From a checkpoint of a small mixture-of-experts model trained on Wikipedia.
Size: 9 layers, width 224.
Below are experts of layer 6 (counted from 0) of a mixture-of-experts language model. Rows are named router (the router's row for the expert), gate (a neuron's input weights, with its number), up (a neuron's input weights, with its number), down (a neuron's output weights, with its number) and show model dimensions 0-223. Each number is 128 + 32 x the weight over its row's rms, rounded and kept within 0 to 255. Numbers have three digits each.
After each expert's rows: a language model's description of what the expert responds to. This comes from a sample of Wikipedia text that the model never trained on.

# expert 26
router:131215136133127178113141169162093099116075164173100189174185159145064156137143090102107121102076123123136169117122177138068100090137106056186154165098113151157146123160081153058112101135140145126060130107119144128090167122129155109103098103101141139099140097148122163096106186132113150215114159160172185134096107172162142113121109133136139092147168141107122125046163128195125125137170110115146080126113133130141148148122175159095097129137177149144168123144179175117085145140098113146118107112100109094106128150141156192122167085140158199095148132077179078098147152092124143171115115029118157098145122078102172096086150132138108086121127168131139085144143087128080098129170
gate0:150093110162115090137200138137153092085122155128092153117087125115098080097169078137135157152121103117137130118129074106068090191138111033142097056123076095151084158151169155059091075159106121119156161134140124121128107086125089179121098185154163051174114156104158116051129129153112085125159146099141134110107154130152144186187108154143153092102090165158145139107105153134127119102148122102083123125133205140129150131146183123082141125089129151096143152096116135119119082167106118117087099124063081109157077120084150166182136156081128109156135089043100111124156084109130152155109124113097149108113147177170105155200173097156110139112228125115089118119133148128159106115153
up0:184086173094107156149175115184084110154107127142124075166029107161120145114141101187184129140143118148142237122109095167136104137103142109113108105155082096124152139119097187121124129162136151147098124065120129051121173156117102046213096152133096110166169153111116174186177125172186167120104117123165166120095139061136125118080183133126121109128165134155096147108106170106123119140094103153110196171135120154125067148082137098107082106116103111140140106163119105134076114153150124101115114148117123160155150084113097163134067174102142171091126123161148109104103145082167132162138115166124155125129105141097139113078120184120169138098115147099211151146147095095179120115178
down0:095128122195164160135131132116160147136081123086119135174179139146156077114076120083102124113105196093144128101153108136114166121092124165120115109118192157127119154139158125175174149114094146161080147168125144097124088139102176115084123205116180144121085088176185104152079137073218154144136144107108130130143109130131127141206096146083132106143146112094173114121098163093119156183107140122101149170154150124109084102133135134128142124145110135172152161067152139068142132153194090158105119118140138124127190176134167051172111125092069163104122118096095120120125102124086171149189151135136083113052152078147194167121119086167061168146126107114111138104157114082103075176189
gate1:102141141108106102153099120072166081126074132181094162106171127164086100082107128101121088146175113101128159097114089134142190184192149116131108148144161177137185132109128097103139080108129162102090154100095169114159153175124156148186076074125143109127158174128152161056138138153145109134181108166106180099153122068099175136128106120103083076080117137090140160085112101147168129072158145117121135146119113161125156168136124110081129189104172165072134098106195135157121165147099165125099127154100108099108114138102100143116114135090117190147151119128098095106130112126148188143169094153147096128073122059120112085066024171106099168176136174132081130205125178112127120134135
up1:092067143155097107069141106123113112126148124095150129112142150162132125129115154094090131125107090111154138132196127144159123091109193167116077091150181097066141099121123141088107124157115130103148151097102059124116132181130110117166081145142132122140128088182074107126076098199109136140124157094124117197126115140131137145179147193102118086197155079128129136176148121098109108117159185143103121099141129143099122155106073144135160136097144119061147082105131128124133192148116083100149036145110139060084121152080129154176142178138173187188114157097197173105123106083212146172169151094145137132139102137091092153188111131131094047098161132140158134148130103092083091167141
down1:077113104144129115093127100158118155127149111151159132180139131124070109106103078146185178188103088190127093106098107164131080079135080109083094084115128142102133143128153126120132145141100163075092094121122144225155154091146106117115152112087170114153152140145113072160150129149152132155170203086125123126095117178156105116126116080072105199105088126119085136155141125100150159098090173144135123133118129119165148159125147098154138111087151128096118108158127147177142056091163150115076089119099123095211171136153170174123131148181115059077138148106197108127171204129106108114084077044136127109059115147103117133148083107091081174076166144136134089122182147130130113147129
gate2:141153074144206183095167141140144089078139151175136155134158073131131130130135162104143172109066169105124092082123117167157090150169116129141128138157064155122142118121140162186124069176141086145136114124117123116163132140182142101167100112110141096151180131152132186063138132124133140097109124135085106164133122134146127173114103162211146116132140136165089086111130167131148162141125153119151152173124129133128141105163087136135136116131124168130175167112138121138109103068070135096183168150058153137136175162156167188133097160125137159144140137124064141140129120131211170162127088109024209124106121082155123168112156199070168106099176133158121095187139102164147212124155
up2:150132140143132161138095109102102146106118169125109132143207085167185108201120083095140136167116133096154111129146126155149111154098143131118138149140167186095147112116125079142168124062123112113138102098161109126154114085171135128155182151140102115114109190161153072133164127124146145154084142138152116161203116098088137088090157087171127140120160205126123117090158106100114155100154163112104110154158111086129189127147122107139126128110117137096100142164131130138114072137154180115179112176088165110166138055181162101116078102080169113124176201164106135065091082118180160189159139159188081109038170109132127190124086150106139138091145143109139090098155218101118173133084
down2:136104152139138142117123118134101156127168085170185119114122131083060070119191105152123117132149092165101132133065155072074167164143065165126141188136175077085146142160063084114134081158113138082133086078153106079160157132094106112109169105112132150078122085097109110153176121137119101168140108067111136158137088126149096158094099140139063188070134151151135162097143090140164130194107115082173114071125165097130121111102127125084060151112096098127100092144171140121123121101147147102141127072168103117115152127143143131149082101173168049096177094125129148124099166146182130079093124092084174116135121146109144117178205146127141089121150135216131138184099140115136109080115
Years in text. Four-digit years and year pieces, often in brackets or after month names in tables and lists, such as 1956, (2021), 1898.

# expert 13
router:098165146107109144143165176121081129132075160123161088109119167144085123113199062102155138200041120127111142110160071129094123132169165085181117165109084158159074127140106094127162144161149113131047153116168177145094114124119146100187155098169158111142119108143097136094154134096091106126109139152151128139098150146164085127154139120135162125111111145136134109074134110105105111111127153109130085109117130121125196112075175112095187159149168083101126117110181177151102185155110125162119090159153095110121104110179159123084153085116098176175165164065116074160130132090050097106082076082084171098168162132150157167093156105136136100193185160111143160147128081118099077135177
gate0:155120165120096136074116197152145161129121153112127101113082164169139171029124103155089113094142112185152125098066063131165182100064157173107173100157160136148099041116136128134133132143074123104131141073100192123128143136113081091190119064141136162151118135155143165043069134114182156137130126114142126125142207121146103132136168143152110176111138147152134148122107149111070057123131113160113137139082120114094163131141116107106160164136076077120164138109101116155060189079102159088116077161126131131141127091116164092141107160131143153124170147137153118155102107179130152152142087124173122140143158196128104144152117157111095079133075135131081075109191112099124169098181
up0:174134125108076100112110141104096163149112144136139157084067072168112134114176146094140161160065086102120101080157160102130158136102123184124158103080151121158108141113128133105107139120160083093125102170134121134117095147089183139075104077157136096175135132104058142094172178137202181090142075107099142187112106122184131044142090064142079078082135094126167110136135098123124135125116125112156107153123139102131110075108110129123131145106141103078081089151133070097076095096129127156162082090162139146164059174088089192110095129121125132142162128125142138158085133153123180113149103112113240102155112101121125115090115107086122150206158115132126076099111129152179096185115
down0:151133139128121130165068119164129145102145111096134168092106127167115158107167114091172203142135123101084116107138090113142063149193148180152130141119040133136156122147104076149095123117108157121104093113105154173218092249130084094107130154169145096116119135147172160117080131185161148168104105191122095125163144137137122145134069110133083096161146149148111087062124130094169142173087085150176093155131141105094135117077141161144109123110145111170122136156129137092049060164144067113129114100135161106136081149151088130111144108098102184132164189164110103129143112174077132163129151125183164156149103086180117118106114142155164130139182167155131121091184120108087088141127
gate1:121092114153082174132126136145067127139168176166139107192109104048182115143161111139140122126106127176147086182090137161102082126144187102086099124176092148164121102126073059078082126142147097199158151119136148186138126154113140137226104105118102159124136149155124116086115124122154144099119076140178100152141142116119128118077132035120137083153216062129105084146145129113093156130098110076107125132092116124032175084125127115162142168092133136109129140186139097128131130124148127176136161075107144131118151124118143066172154161100079119154164185098132157104135096151125130170126169107114140108081177131110093097122172131087110108127155147127153157129100142102158133134228
up1:142125143138121165137120136106153055166169123116139095171135142094126182116195135162118130150110108154053122202162116146138099171141120092128052144157136126132092094182116154105093173173144075134102143118110101120161126115161120071092088016108144164088174081130148090130085141136155130131156158160122170148132158113162075061131142182104160122123177135084115095126131142112098126123086126097121109117169142143138090151208132138088092179102139128121101084185114133095149113139153131147066105076136131110146087129097100150108156112128209104085168140178133121136124088143060054126085126144110142114149152121139141186121138155152131132143167157088115146142144240135102132059156
down1:103143100109149085113130085156138179161145160133107143145125101094145199174097120074120165093161207147132090149148056106125146089100061194109118118191139126130178151168111136135077076115158169113164104100125132149068176130098154147129116029104161115119078132164080099106193137120102104153122177171066123140165134161096105163090161092108123098165143152154130118107171155141072091175079085102137121200158115159175147113189104130123114100115127126160120087163125160087108121156104167076163125146118173124170114107126071153100076140123160151161075147081131165134171117107110127122180075126140073132096146069176090104134173090122168158106112141152091129111138121149112124116127
gate2:156088142025116142127098191127116141066133153130151069108084084179088123091132152183126217147086193188107135154137149118122086111109138079081097042067101113088142101127119123088169161165098078132122092129120140195092125122089174132147098104133106069100138161188096133181132117146120069118139096139164101130124099140131087084129081182124089161094167137129129088105126171113143125140107163118130088108088107116094113132151116128057131135134143141167125130130152107155176168113130044154139156151134133038114139130092160159133186129111144155109127170135101164084138211146097109153123109130059139158147158111120115120092122132053125116127174152116094142123113134101142153147136
up2:157115104124151110114085087099119084095125151138089117145149123162080100139128083132158135109130103158079152133094137138115107052111173139111104115114116106057124158124085112125187184079161065135197069187139147115154119150110089114074177171177151071091158116081155158112137111115109077174124128131127117093148183108132103140092120130123138146119086108136164127143050090113155119124163079089115122130123152090099114135146154182163150179134120128135119157136117110100155129150111119137178165085070080146077143158072123141154142136114122187125120100082167115140162097116105107091080143180142049216114150111075155153157110080155176137172079105088165138135097149179092144071214
down2:162115074134146122209118105126090122073144136065189180146197108115059160112151142115125112127090128110098182126147099133106108168122113160104130086098133127150170140101144062159124154112163175148123107123162185114152105097149087169150150118165198132129201159130121146113102088100172150102101104141076150116155163073145130120124097095134136083129140156128092119141067085175108136192112095159085117114106181109114099111095127141146109172133109078090119146102103096163013122146101096109152139148153094114138129109166129058088175096132179111143100090169114149192107145087101109112091116130114145087126108179135140112141124106109064178078058144066079128175109144159107128105161
Word-initial consonant fragments. Opening fragment of a word split into pieces, usually a consonant cluster at word start: sp, sh, Sc, "Stri"p, "tra"jectory.

# expert 22
router:124134149096117137125212189089077062135072112130116126160076180165118154177129115127092199162058121142081173037139090163092098128143135080149113176126083102158149108158115102075160118160121136108088187161140131096138174166172131116134118092127133116119075130152136148139090135124159161169121104128134162143113167131164160112157090133151162121087183109100129091090155134115084147148143168069107132092118110150125148139111157188089149126097177130210142137110162151145153184136133078141123149157124113086104097156161170157172154168101107168083162134142150123128125125170135152115090082098122116072138149099187166110112160085162151078111152179179114165153118094123123109156227
gate0:133160138114139143130210138111088131122141179138153110147129068171092118145180138162134066155057142188160185069099135153175095121127179146114158135179080096103156140086097174117139142150106128090097151104121192174152147106113108178101149096157136083148164091091131130162067091072129155124088150092159067110113117101116123134142131100144104081095109149113130193139164088124094140183136188143035161138184145166095094138178140174108137178133149165105176115142063146168158176091102117077133126140073116136132142106108143096175159137115103144143157119111165131143106102130102103102129100171104112083110114122141113091177106126124117193056162135105129135189143174178124099074136
up0:140127103114142116152179137180093122135120160072085159164096101126059138150074119163161131141159132067094147147145105123157105118096132161137179109147140190087155141130164129087117096106119120127126145086080102102130131083162139031078171083118131122129130116212153103134118143114152132124133110101079068127135163100142075109122153134136135097104096107129133022091140118141187131142088099134076109122077146135197160124135145099113155143073114115064128094128055072143101115155108219096075126124138092147134136135134102112117085126073154090111093170118167099107098085153148111082102141111106172150135082054138155150182183147115183126121145168175109135124075114073092104116104
down0:140143142120150077171112123115129177112107089100084119150097131158110092093135097143139152147144122116084101138114143125110092097111103179142174158105103165079124139132195109148143129150116096114193163099169155071133158084176079057095150153172097153078163140161150095085117134150175120154158111105099088153111124104163109072091179120143151116122086113125112154182140108103104157098141135135140111104149121130221110184012090103133166112121151142128091128159061107122118173095165133137167109087111126165102134095146163152144121117034178132111127065118089165112171129190145138151107154156117084133104208119047121126100086090097052115102156104131165160112114157138085110121145
gate1:137139145157123103151091099130084093113079185155109150179098147094133115100154137168147120116093134116152110133141134143137133115154112137190107174180091162154062085081144110132144166104101096150094131164147155141097133117146142132099136157117133154051113177091130155139172090054115123147080109137162163159108105134114130158048088031118122076084131109109098156135178183072140154095127073152147068135121173145085087196176094187118131146108106110171166190117124119136170152138146153175142104145118121174136148147158097091113146148161187203109063151145085097145088083145157171109119146102147158093139145153112166059163131140108093156179122129151133112147146189124097075179096
up1:112099116156098149152060067143132110158112082105129130161141124151120188104133118141127120148118077145114097164137092157187143098134121113164086192152098156137143132153073133132072132128137137127107196095144106087123116155168118114128137163079112089126194109126110123090091137162078127113172121161121137115114195134145045112167121143080138071091171116095087084123149154127123110166134108162155081134094055141132143125123076087090140160170173176178090085113120139094057179104148150110096152119131076080132101119167106154160145083112189127062160132080128120109114128127156172092136154119077164169108116145112134054150050146142171096173162096096167032136106137093108147161108
down1:169191133139118111084072200080146142088101155105130098161135153149126175146128139158090111100132099183110143171151151138102076137066160108110141115154145135087157122066183184125125163142156125097136143126147134179133105095106132115135170130070123150119097137124146123142125128093143057144118185165130100130103112168053068089120065106135120087139101120136141115171122132094131137150183104122149139125158120116118166112149138124094108102191186086195186114197094106080129111143049127072126098102122212159128146136070150131140157140147134049146123072123183150147121155117145101148111138075084119109189124097105091067090143190128156118150097091134120098142168113135130200085090
gate2:116162096154159130133120138131119132185112073138069124111123174154106127214108090143131214147143158132064122085109129136125131077162159153122109129182153128140086092110117107106078112125096128107122139165128077103147124130055122173103040202124130089192087126150102122111081126161147146133106120120097157158189117084080181136166141102141095136098153122167136162095128133109148108161110195085142214124148140105144158076133197143125164184095127089067118114161146092148131126141097103135094166156141115128155152177141195127128110128114104094143089120086135140176151087146189114142133083123162060157136153104106122151103059086209150150145177111166146087124108105124147075122143
up2:103141146103127144143155166150137085174170071137118148100137057141140121165127104149173136082093141139182164083136153095107136087099160153163163138179098159133128130128141172142084089129166132081118165101148135147099176110060139108156074115152130189135105099090144168067060157158090135124052135124150120115156165142145146104139124164181119093087208123113145163136131146183147222115105119129123130106146131161162134133149110123139141092139154122125149038130148108143155143120153092172085114164166120121102158180115177165136075148109148153136102101134124117145121137182087135170049137115184179114138122156159160131139165157137173119121131161186110082063052228128104122133171
down2:155110117157175125090114143145127155129145072141134126170134181167060104116092125136163113121093098142166106166118164107145163055126091143176191131144136066111121198128138134073133123108136078134154119118069140074085094200120099125145071127108152137180119138180113142126140122126096098082186096105170134150109122090181135099135110098121132127094142071180137109110076113117101073136124127067127058141160106103098175128094118121087090108057143121150139125143134114156177129131127076090107126090109149150144149223125074122162161143096098178141051115100182121136147118134158101142119161142141125197101071154126157166059109150182121126161133096146130127124134063112089112084053
Numbers and number words. Numerals and spelled-out numbers in counts, dates, years, prices and table cells, such as five, three, 2015, 750, 12.

# expert 52
router:144165124125141130175135187101085110123105106118120080152126176167123099154091084107076173154082137111091150072138115139144084084105138163143136180122074145134126129139069129101165122122128138086069156137198150151119145101123160102087129132180145127100122109109118147103114103095152099148114141113145169140144146125167146163128076094116138127054170076161116066000075125191081131162206154116111124099116093129103154150191111162103144141130174113163131114093140116160122115103130105128155128141092076097149105200170157205148146157131086131143152101178093078130112128138120108102104108105092159084171149154208163138117169110154190128146196159141120190173122113122097116109132
gate0:072120127117170083148181225080096137087116117145154081104147159139118097100143079122144167184116108121184184104076063139094129136110117137107188043091105111096089156141124135126096099150141152129121117173162165127088143138063165103075143121150112131123125056107054130128115077079082136118086098122148095106123123080046124130149157204110123099084144090155112125143192131160105133136154124130114084153170126101179086153122084120140096133107101120110144068153123146176129159145089158122059099155107074087123086174132128178161134159080105141106159139135109126096122143118061147087127102155094109051116100143078086106108124122111127073169121107153151118129095127092141096127113
up0:147143140142169126111140145088161149140147125073082121194084161109142105129134158126134178130142130066138126135158095158142165152144094144151084109143127059151092135114149155152103101119141115116115117145096098152134138171141165141158118134168122093123138044071150074118087090090099162085129157139161127172133083073130149133146153081126128126101106157129207216169113107192151161144151157152152168105108057126060082164134181111097141135139143074130103113146153138105132112122139115209143114064121165119155147106058150134127098224134125159174158089102116101157081151138138160132146155144148129117162073094123113122164190073126121158210158135206105149135175093193094118124114
down0:134143084171116156080133146121120076147121109114121138175137132048151126088130142129147128144125120173082100126132137084128094084091156165176085112085111144110043130118141074073135058145184189150094185100159131142114103166179133112114173069112128088086127177104066133187122079084118087157107100112137196067095113169131148108150112113102160100158104127164185153109144142100145149133093131128123191144101121173129163114171154106113145051171144150151163122124196146118116151126155169089160101115139149176126089140106103097099127113127133107119086146169113095166130121130118075128149164138105112141025152099140146094157078111082186097112121136180090174074137107095185144098120
gate1:080119155117101139134086117123160158137114170163161142126162202143118140147080121114104153163136133138127162126148132129121129122121151152124139123133127144175163125055121142091114101141052097119173145117140125155141143083152132106158090125075100112123187162123221132159168103170106155069140135129127109100147149136076135099051132138142211132075113102132108107085191095145127115116196111077137172159137147135087177153114172134096152133107092152132105101127053086130088086132104194119146083115150155126186088096128117125121143171103152050193154157090056135077139131084185034109157097076154123103112131160150106160161156122174136134107170127138099173117205094155124167117133
up1:138166189104148122161174142134127091130138138078155127136115111123132180099148165128124083122081092125140080101131146130100121148177217066156144103129182097150152096125056074123110125057103195120120134127175103160101117129131140120144108072081173087079135105172124099088134075139099125176122109113155070075085140129127140113077159102145129162090121113172095091142110090089205099116164192134144055174137097131109125131151134116108121116060093161106129127164116118204130150119137125108191139073109136151158153102087079119154121117173114084114112142058143059117119093087104133163116125062100039111091131082096137134149090115166120168076111120128122146130087099117114103110158
down1:109135120094121192121141159151134118095101150091147122131149138056078098114125205160076162146088170087089074150137144119123158126172112074100185129138083108147096095123070100151157090149127080157158157156095108144114215105088140110133103105150127117118195142136167103130148116186139145135131118149099108179144158134177153129091165131113152146099088058140159192130142110119145117103129178089121120090217112130067158061062112121123092150140205117112095144068111131115117100129128134129162077171163191115131135081151133089198140142148139133105140105175076126120148145083167108133087107098147061147105096125111133135090157141126158102137078052122107154095175076129116171115098
gate2:112128132117093164134118100108077113131102110123167145097115093077120108146153108089115165096161139099176077090070128198212117149164096095113129110132091149125149107147135112127131228120143115105162104189129078141121086095109160125138141188137157118187087080104136115119182107101135089103139104132158165123076069058145138167124147115164113123130096102090127082157099124140178119168131162117130169174104073169132081121107134108132116114130138080091115171147150101141185141082078139111172111065185091093171125142127180126132115132147064138090144180138154155099125118142103168123197121151106171071116165077163056092109084152135174169159166112080123144188081103120154165096138
up2:130102108118156100111173148129101173162122179076176105116141148099112084140119149137099115147116135099116124111067150081139137104079034120100131114147131103072127116137149120126118068127095074136109160129102118135097148067150132140172134172169109098078220108142103117143109150090173118188128173109093101165119144106086165150156128053177150086123159123111123082117062126173162142131144117144110182144063152089142069117163090112108099147112140183188150171078183137163100103161111095137091120160130177080120130069093123196092121104189140150143166090156128138154113102178122125107110173172136182150127183154155174125135100138119102123127098126196180183084150109154186122138108
down2:115127164104173099074124123144118126052107130178188088131156152073096126117115134114118156085088144164122159148137112142127124154158107157104097095069112133162190188153049116170108114112131099066131092172152079153143148173127117109115124130141169184153153130116137133218106152055125120111140096132159175118122095152118110092155162093122118087161122129178133127144119128177160090161054134115148129107080118160026145140164055135127069088107144102122093155101136103132143095120090150158117151131145168125164135154122149151157115128073132130124095160158123090056173135139186141137126164158142095086143093077103090085053068179064115134146119104166135119110163079083134081132114
Infobox coordinates and data. Dashes opening infobox fields, degree signs, coordinate digits, and decimal numbers in climate tables and geographic data, as in 33°42′ or Location:.

# expert 0
router:118192154100193110153164155100091090150098132156088136116132101168142134161143124063093112153161182040094175079117117131153060094122100090165153171106116167078148140139090086071139137141123137109082170097131143098107164117069128069071144124101156074123148099177120137103086118133130129181049171136154124097146149133180162119144095154143143147062147068109120128080162155136130143125130155106079084083169103147166176158093184146132199173122160155173142152103127150134084181121112131085074114155129126136091120160118146152085191137109096096133157075116158104145143121131104100121091063097175099057183123116096159110130126135112096128131150158122148132121146125131124141081203
gate0:130092103170113143128176117092147064128114124122151152107111110116116160118115098151154084109072088089125135124158106134095160129117143128079149120065136105151113114099134143164173086147132110167122193116116110092181191140112099081163151180141146121079152121132122150122151146107080038109152099125083137085114087145181093100089130169175120127126106183103084106127079145078112134135137113196089185117099171118153119141121141178127174077081098092208121170118127151078081123155141144136069092129104168112184130127079114102128097171129149124099167200093122143129061117167114100160141157117103144116121070119080142147192087135066147202147077143112113123127136147091156149069050
up0:128157131173105081161068092140136125116137115105063102116101174123177160110091077095120162150136117148090155115121128184129109115106157090096137078148170095082117154125139129073080131094159098147165085131123112118111144154175056121066126038081111121158196135137129116130111167174178096122111112108139128170118166178118152138147098110118141141137109124088158152137128121085120109117129094148214158091062178146108126073141220119110177116175135145080215071150096101164167166191120150143158135125181129117146162132208107099093145131138135112175095100170149125135225129179165142120086130111175071129129139098103111141087122137123099097147096104156109132090130140119100103112127
down0:130124127075123121133146148165125126134079156120115166162117078118155110132205128173086186113132165104145089169136102182129100120162074105122119180108193184170146144169168133151179196088151170171155100152147140128113125097159130065122183071119144117150104082118103100096101121126110141120114117091164140132154122101074123158147138134144156104097115075175087099135114092080100159158133118146139160114136110141069105119159121141141119154108171059094134166150114145084165045147128152207094147116107077118159112176139092184096120130136149160125137119074168115118115147175104135131099134154115064167095178096042125113137147139055110083204118078139139154069158162177144080107115
gate1:083069185161140189201116177142101094151140173126114162164123108136163150148086154137160139106168099108089109143096173117173135182112110136105186106120131115166114147087136134162102091132163119171140188159092137175131109149160168081112149122088099164121117149121112116115109115113143110132097104093120117043116148133127180201120172096211136166145119163083167088106110152151168085166121105102100101096141138099077206123128179102135183093143150107180113100117106124173095142088114096116103090188165133103068123132072155128118125090217056111111108101154119085105146147137181165119140109126099127094159167152112126153148058127085126158189130163126163144158144088128161175157138
up1:132135115116145118119202103126115168063171162160147061176116094152122131193141124187122096131117109085148136114129095161094157127098085100127047145148123115144122177130176140157109147123102188101124148175089125140175204128152117137109139125129206159148172134136095156142096151130149110127140141168151125114081136088139152134170148100137118099142122116109104139129128164122141167147108120131098106066135188126183201026182141113180072105129164122092071066146078147104137114144115089151186108135142113122104102128150153134092167105186116074158137086139163067135111126176169192159164152097115128121147138148150129103178110123072106194114134105105151169165111180178123103204110
down1:186084062134178161140126135141137146163139131086107153131187154107098108090077128074146110139112065120153190153112120143108103116129177193114084137146105171203132109100167156073125156179170125113104098144196114096132117087200179118169115150133134136110153088144130149155125170164095145152130117142112103134140176173170123141136130057149144136156148123101102103098100110104110100117150105097182160101093160130150154113133123063133112169074077153123130129103122108132137114083131067119142132130163151109068095115084170133163189141163161162104089158124144076131110101159206176105153105069175142136091183211094137156196114144053127147120148143153105133184135087126086165127111
gate2:115155141090139175172140159097074149095182175121146125101155134223145106068123098116164102131125082101159092151109098082107105214065201110142121104118134059111110130151149146155144095163123128082111144105149147088096081085088128160120163126133094149143140102079077145168131116090162131153071109120170093161134126084125160174134104133086097140090123136102176144110140162066116092172112159141164106116148188146104129110106113105163121145116172156128152163124113141143126087146071098189100125143109130073092094100056166081149187092164177090138131088087128088100135134098145133127157134128147073124135119112083127115180157074140178129143064147086168087126087145105204113083112
up2:161129148125120123112034137146121142105186182142153163086149126134139101150099120025117197107143163168099117146119091080124104130133085158156133134157148019111169150112142141094120142143096154158180140130136119141126089107141123082090151114154138079143131160131143194117107147115123115090168173059130091154150227076127070151159150125159163115114156061090113096168152133132128140160142145181136172097079127072114083124121114119148121101156095159148160084182061138147158096139177081145130154148120098108119086127181155166124154087150111158101081083142153104112139210154142104142134085122143128115184088153105135117118139138089140130145147183094095089159102119063151072128126
down2:116105131186136098073140114142122170082129070156081117116116085089154110076118088129109092121104127127131134106165050113077107097128095129152184135096142145122138121136124140136128116186109102157176075168093127126163150049083156115041106162148112162136142109173086136049106061107131093152129097118115052088138158134127095141130104135096118091115030077074144119051154135142128136160142156105138153084140108152132175140128134132122171095178127094102151102102136109142154134097142135141086173105133085201129108091107143152089128143136139106036122206122151137116185137106160067179128139145160088144113156167144129125159072144125091099155149122127202094153159165097101116125109
Brackets, quotes, LaTeX symbols. Punctuation and markup symbols such as closing parentheses, quotation marks, apostrophes, slashes, braces, backslashes and dollar signs, often in LaTeX math or citations.

# expert 38
router:124217132129109144122180155189092054178086108148168100127096148136079188127150168096086167163105120176120177094091124141096157130137128102165112143110101115185156116167095104055119119115174126151081104157157110174072159062115127129101132141128139131125128114126163145098105155140127125145107144114122185159115138144124128177064117090107190084119155124153160127057120160162124098121148085153111075137122097133135126114155179120105118102119176080206151087083185174106110133089109058111159145197097118098144089146129113188162119128097128123161161057110136111146141092156110092140122098112141172116137177066094144081101130087157126090110161164136148102182099070156102122144191
gate0:133173152190131147102097061112117142156161059155083099118135127138096136187060153125139101142137110121167178169131139134191078081093142122171130116137182106147119128141135123168092127128134178164129111115160082175151114157159077158152130123122138184232094130100162171135119186085157124180096163131103199120129139152149145177177148162154134179154111112201188154070165129133159128139150084178150143107119108146114175147113177136138076146164161084078116125136142141067099118141165136073154091136067105150087084136133170138167039174113155108143114109132119129166143120161144137137141109090130179120156098105123080108134116110121133136130136077123106092141186161104139161053149
up0:133134148099105129197150122117125081132122113142096105197054162112156144155137166098089121121136104104117095104208103105207135126091112117100120166140082094160183124124098133151137123133125145149120120143073142141160117063131120115106092130189169124123077130105102085071135181059144105166098148135177143077106149121111129132123137076052186116093189149145141152089088169131158111088059133127144148148134147166100089133182045179125078113158137107141115117135153135137089123077126090159192117154156085167123128131104160162144134085172102119112123152143084204131141152149080177146101124096137147101067122136165109103131143206159154116086146120119145030090140119115118130165090
down0:151101071124135111152193123164117127158129129146190133128133081173126125118132086117098190160129184147129104077144071121116087141140105174115123124147161100139125088112130129114123111126152118091104122167102132090129136145170085139166119118101091128098193156086149071070136166110137148075133110054131145147078122168094124137112129086125108178098134099137123164112140118133085106129191139144140186113084090151144157140104140115170068114155102100139177103097174098048091153104117110115090155148190146111141185140144135199111120145113094151183175129164080175119172144138133119150126067180087201161123168097125132173071141203101141094146138183155109095101180154153169081201187
gate1:130130128139113112130126073162113226130058167114140102129126129108098129146109144106104092121095151171141134180148147110082180149085112095117099166140116174093134149129135118089088164110143086102108139132156069164163136146134120155148118115173122151100099207103200130084138109122097174172149107112119127160157160146087132133133093117104081127094085126170117083080149132208069159138090094139066070139094149158180109125199164165105162100085172107136127124101121215120116154114123103153125133088060142164101103113155114149152062157131144118170094105125118092134163137150112076110137077155128115117079159127053150128124051059147192118120099138149170073144098093124142129149067
up1:148139079076164137121160094204174120152130129140094125112132136178154138096191100081116128113110116128100098128137081167111096077124117087115104154095069127104113143082164144114121189154133148159145080126153146086153118144134120091112138067180184080139178140083135118103112156129129141184168151069193107098137188143157178149155053137173110095119093177128126130086058099099082124078037118145160125109160151105127156154146085151118144107101129125106117165117114196143110095126177166191145160188110099159199090115093166110142107069123144118130182147147138115167108172066154140105150137126117089156053138147149123077137174148112145135124088139145129086083139135158161101157095
down1:136145144108143128117075146102060167161158184177199173153145131173129148129217089134125119127122141165123117164111109067141122144113111104104130157139161156079127140154104124141123088144125113082102139108092135105154109138144116105094096127081118138140115135111075138109146159133091132076102135115117053086086102164081050175077129153108137112147118109137133153127167158201118111114172101133139138141158199102133143125143143150150087149120081154210125102114157120118106076135126036162099133102154144174114105138150114117152084109191061189159129121176155142072171133130161203179093134151124143130184122172130057071128094157180100076133103122096169103164122143065170158101114
gate2:121152121189100141160130097170193086106178110100137178153144121085105154144159200099119168084134144119132140142076115156137029109117071100089166187151087143157131131172173153169137099115141118163092074091170117090127167126126144115170144154140145128156068142151109151136081057156125126193154140109154068124162100152120162114103146168160085085129195117133102096067110131091168136145104108180164167109167117144152102072147195100138167127131150114133156140089130108130133137107151165128136122193132128099131125160114115119162058183167130098099120091093148115157127158124169121109053133176110202117140107115083099158100141105174122111114084139148180093150114142067075080161121
up2:106157185033070116139145144117148185108113121082071131120104125131086069132167140154138121132141111130069141124079133167155195113141074150108170139085131143080156104135081142127108170125126132133168076122081137064063142067107152103101176185153078159110122125085127116151092182098117119132123141148200136138192092151154096097110169124111144113182110162103138104218209099137095126130152088182098133129110112095152166142167089122129140080178115110113092150161130127146160165137075139143121080117126133132063091089109121154140139128192051057155139151165130109129146125116172113186151136129145078132127146146133131152138169116106082166130165103180163125155130132171118172109108
down2:197110107145078176136183164147143059176085112115167122134138154099167155081166145143148143102196126133083150142141136084149077083112174097186118093116099141155150110138093093167208134106139077167151068125094119170076132145073158171165063087188055152148149164166138086111070132156181159152144130144111123104170199125126156160086163131147134088142058141099118155103139112128127114122106137142083124203134134125112099057109156172146102107135131172134091110083092118074136091127168128117184112154148112147124125151140100078157112129135099110082169121109170130142110141145140081153147163136125099134135144171107147089131122100173105099092203143088163138130128090146158160175171
Infobox and taxobox entries. Values in infobox lists: death years before (aged, coordinates like °E, taxonomy ranks like Animalia, Insecta, country names.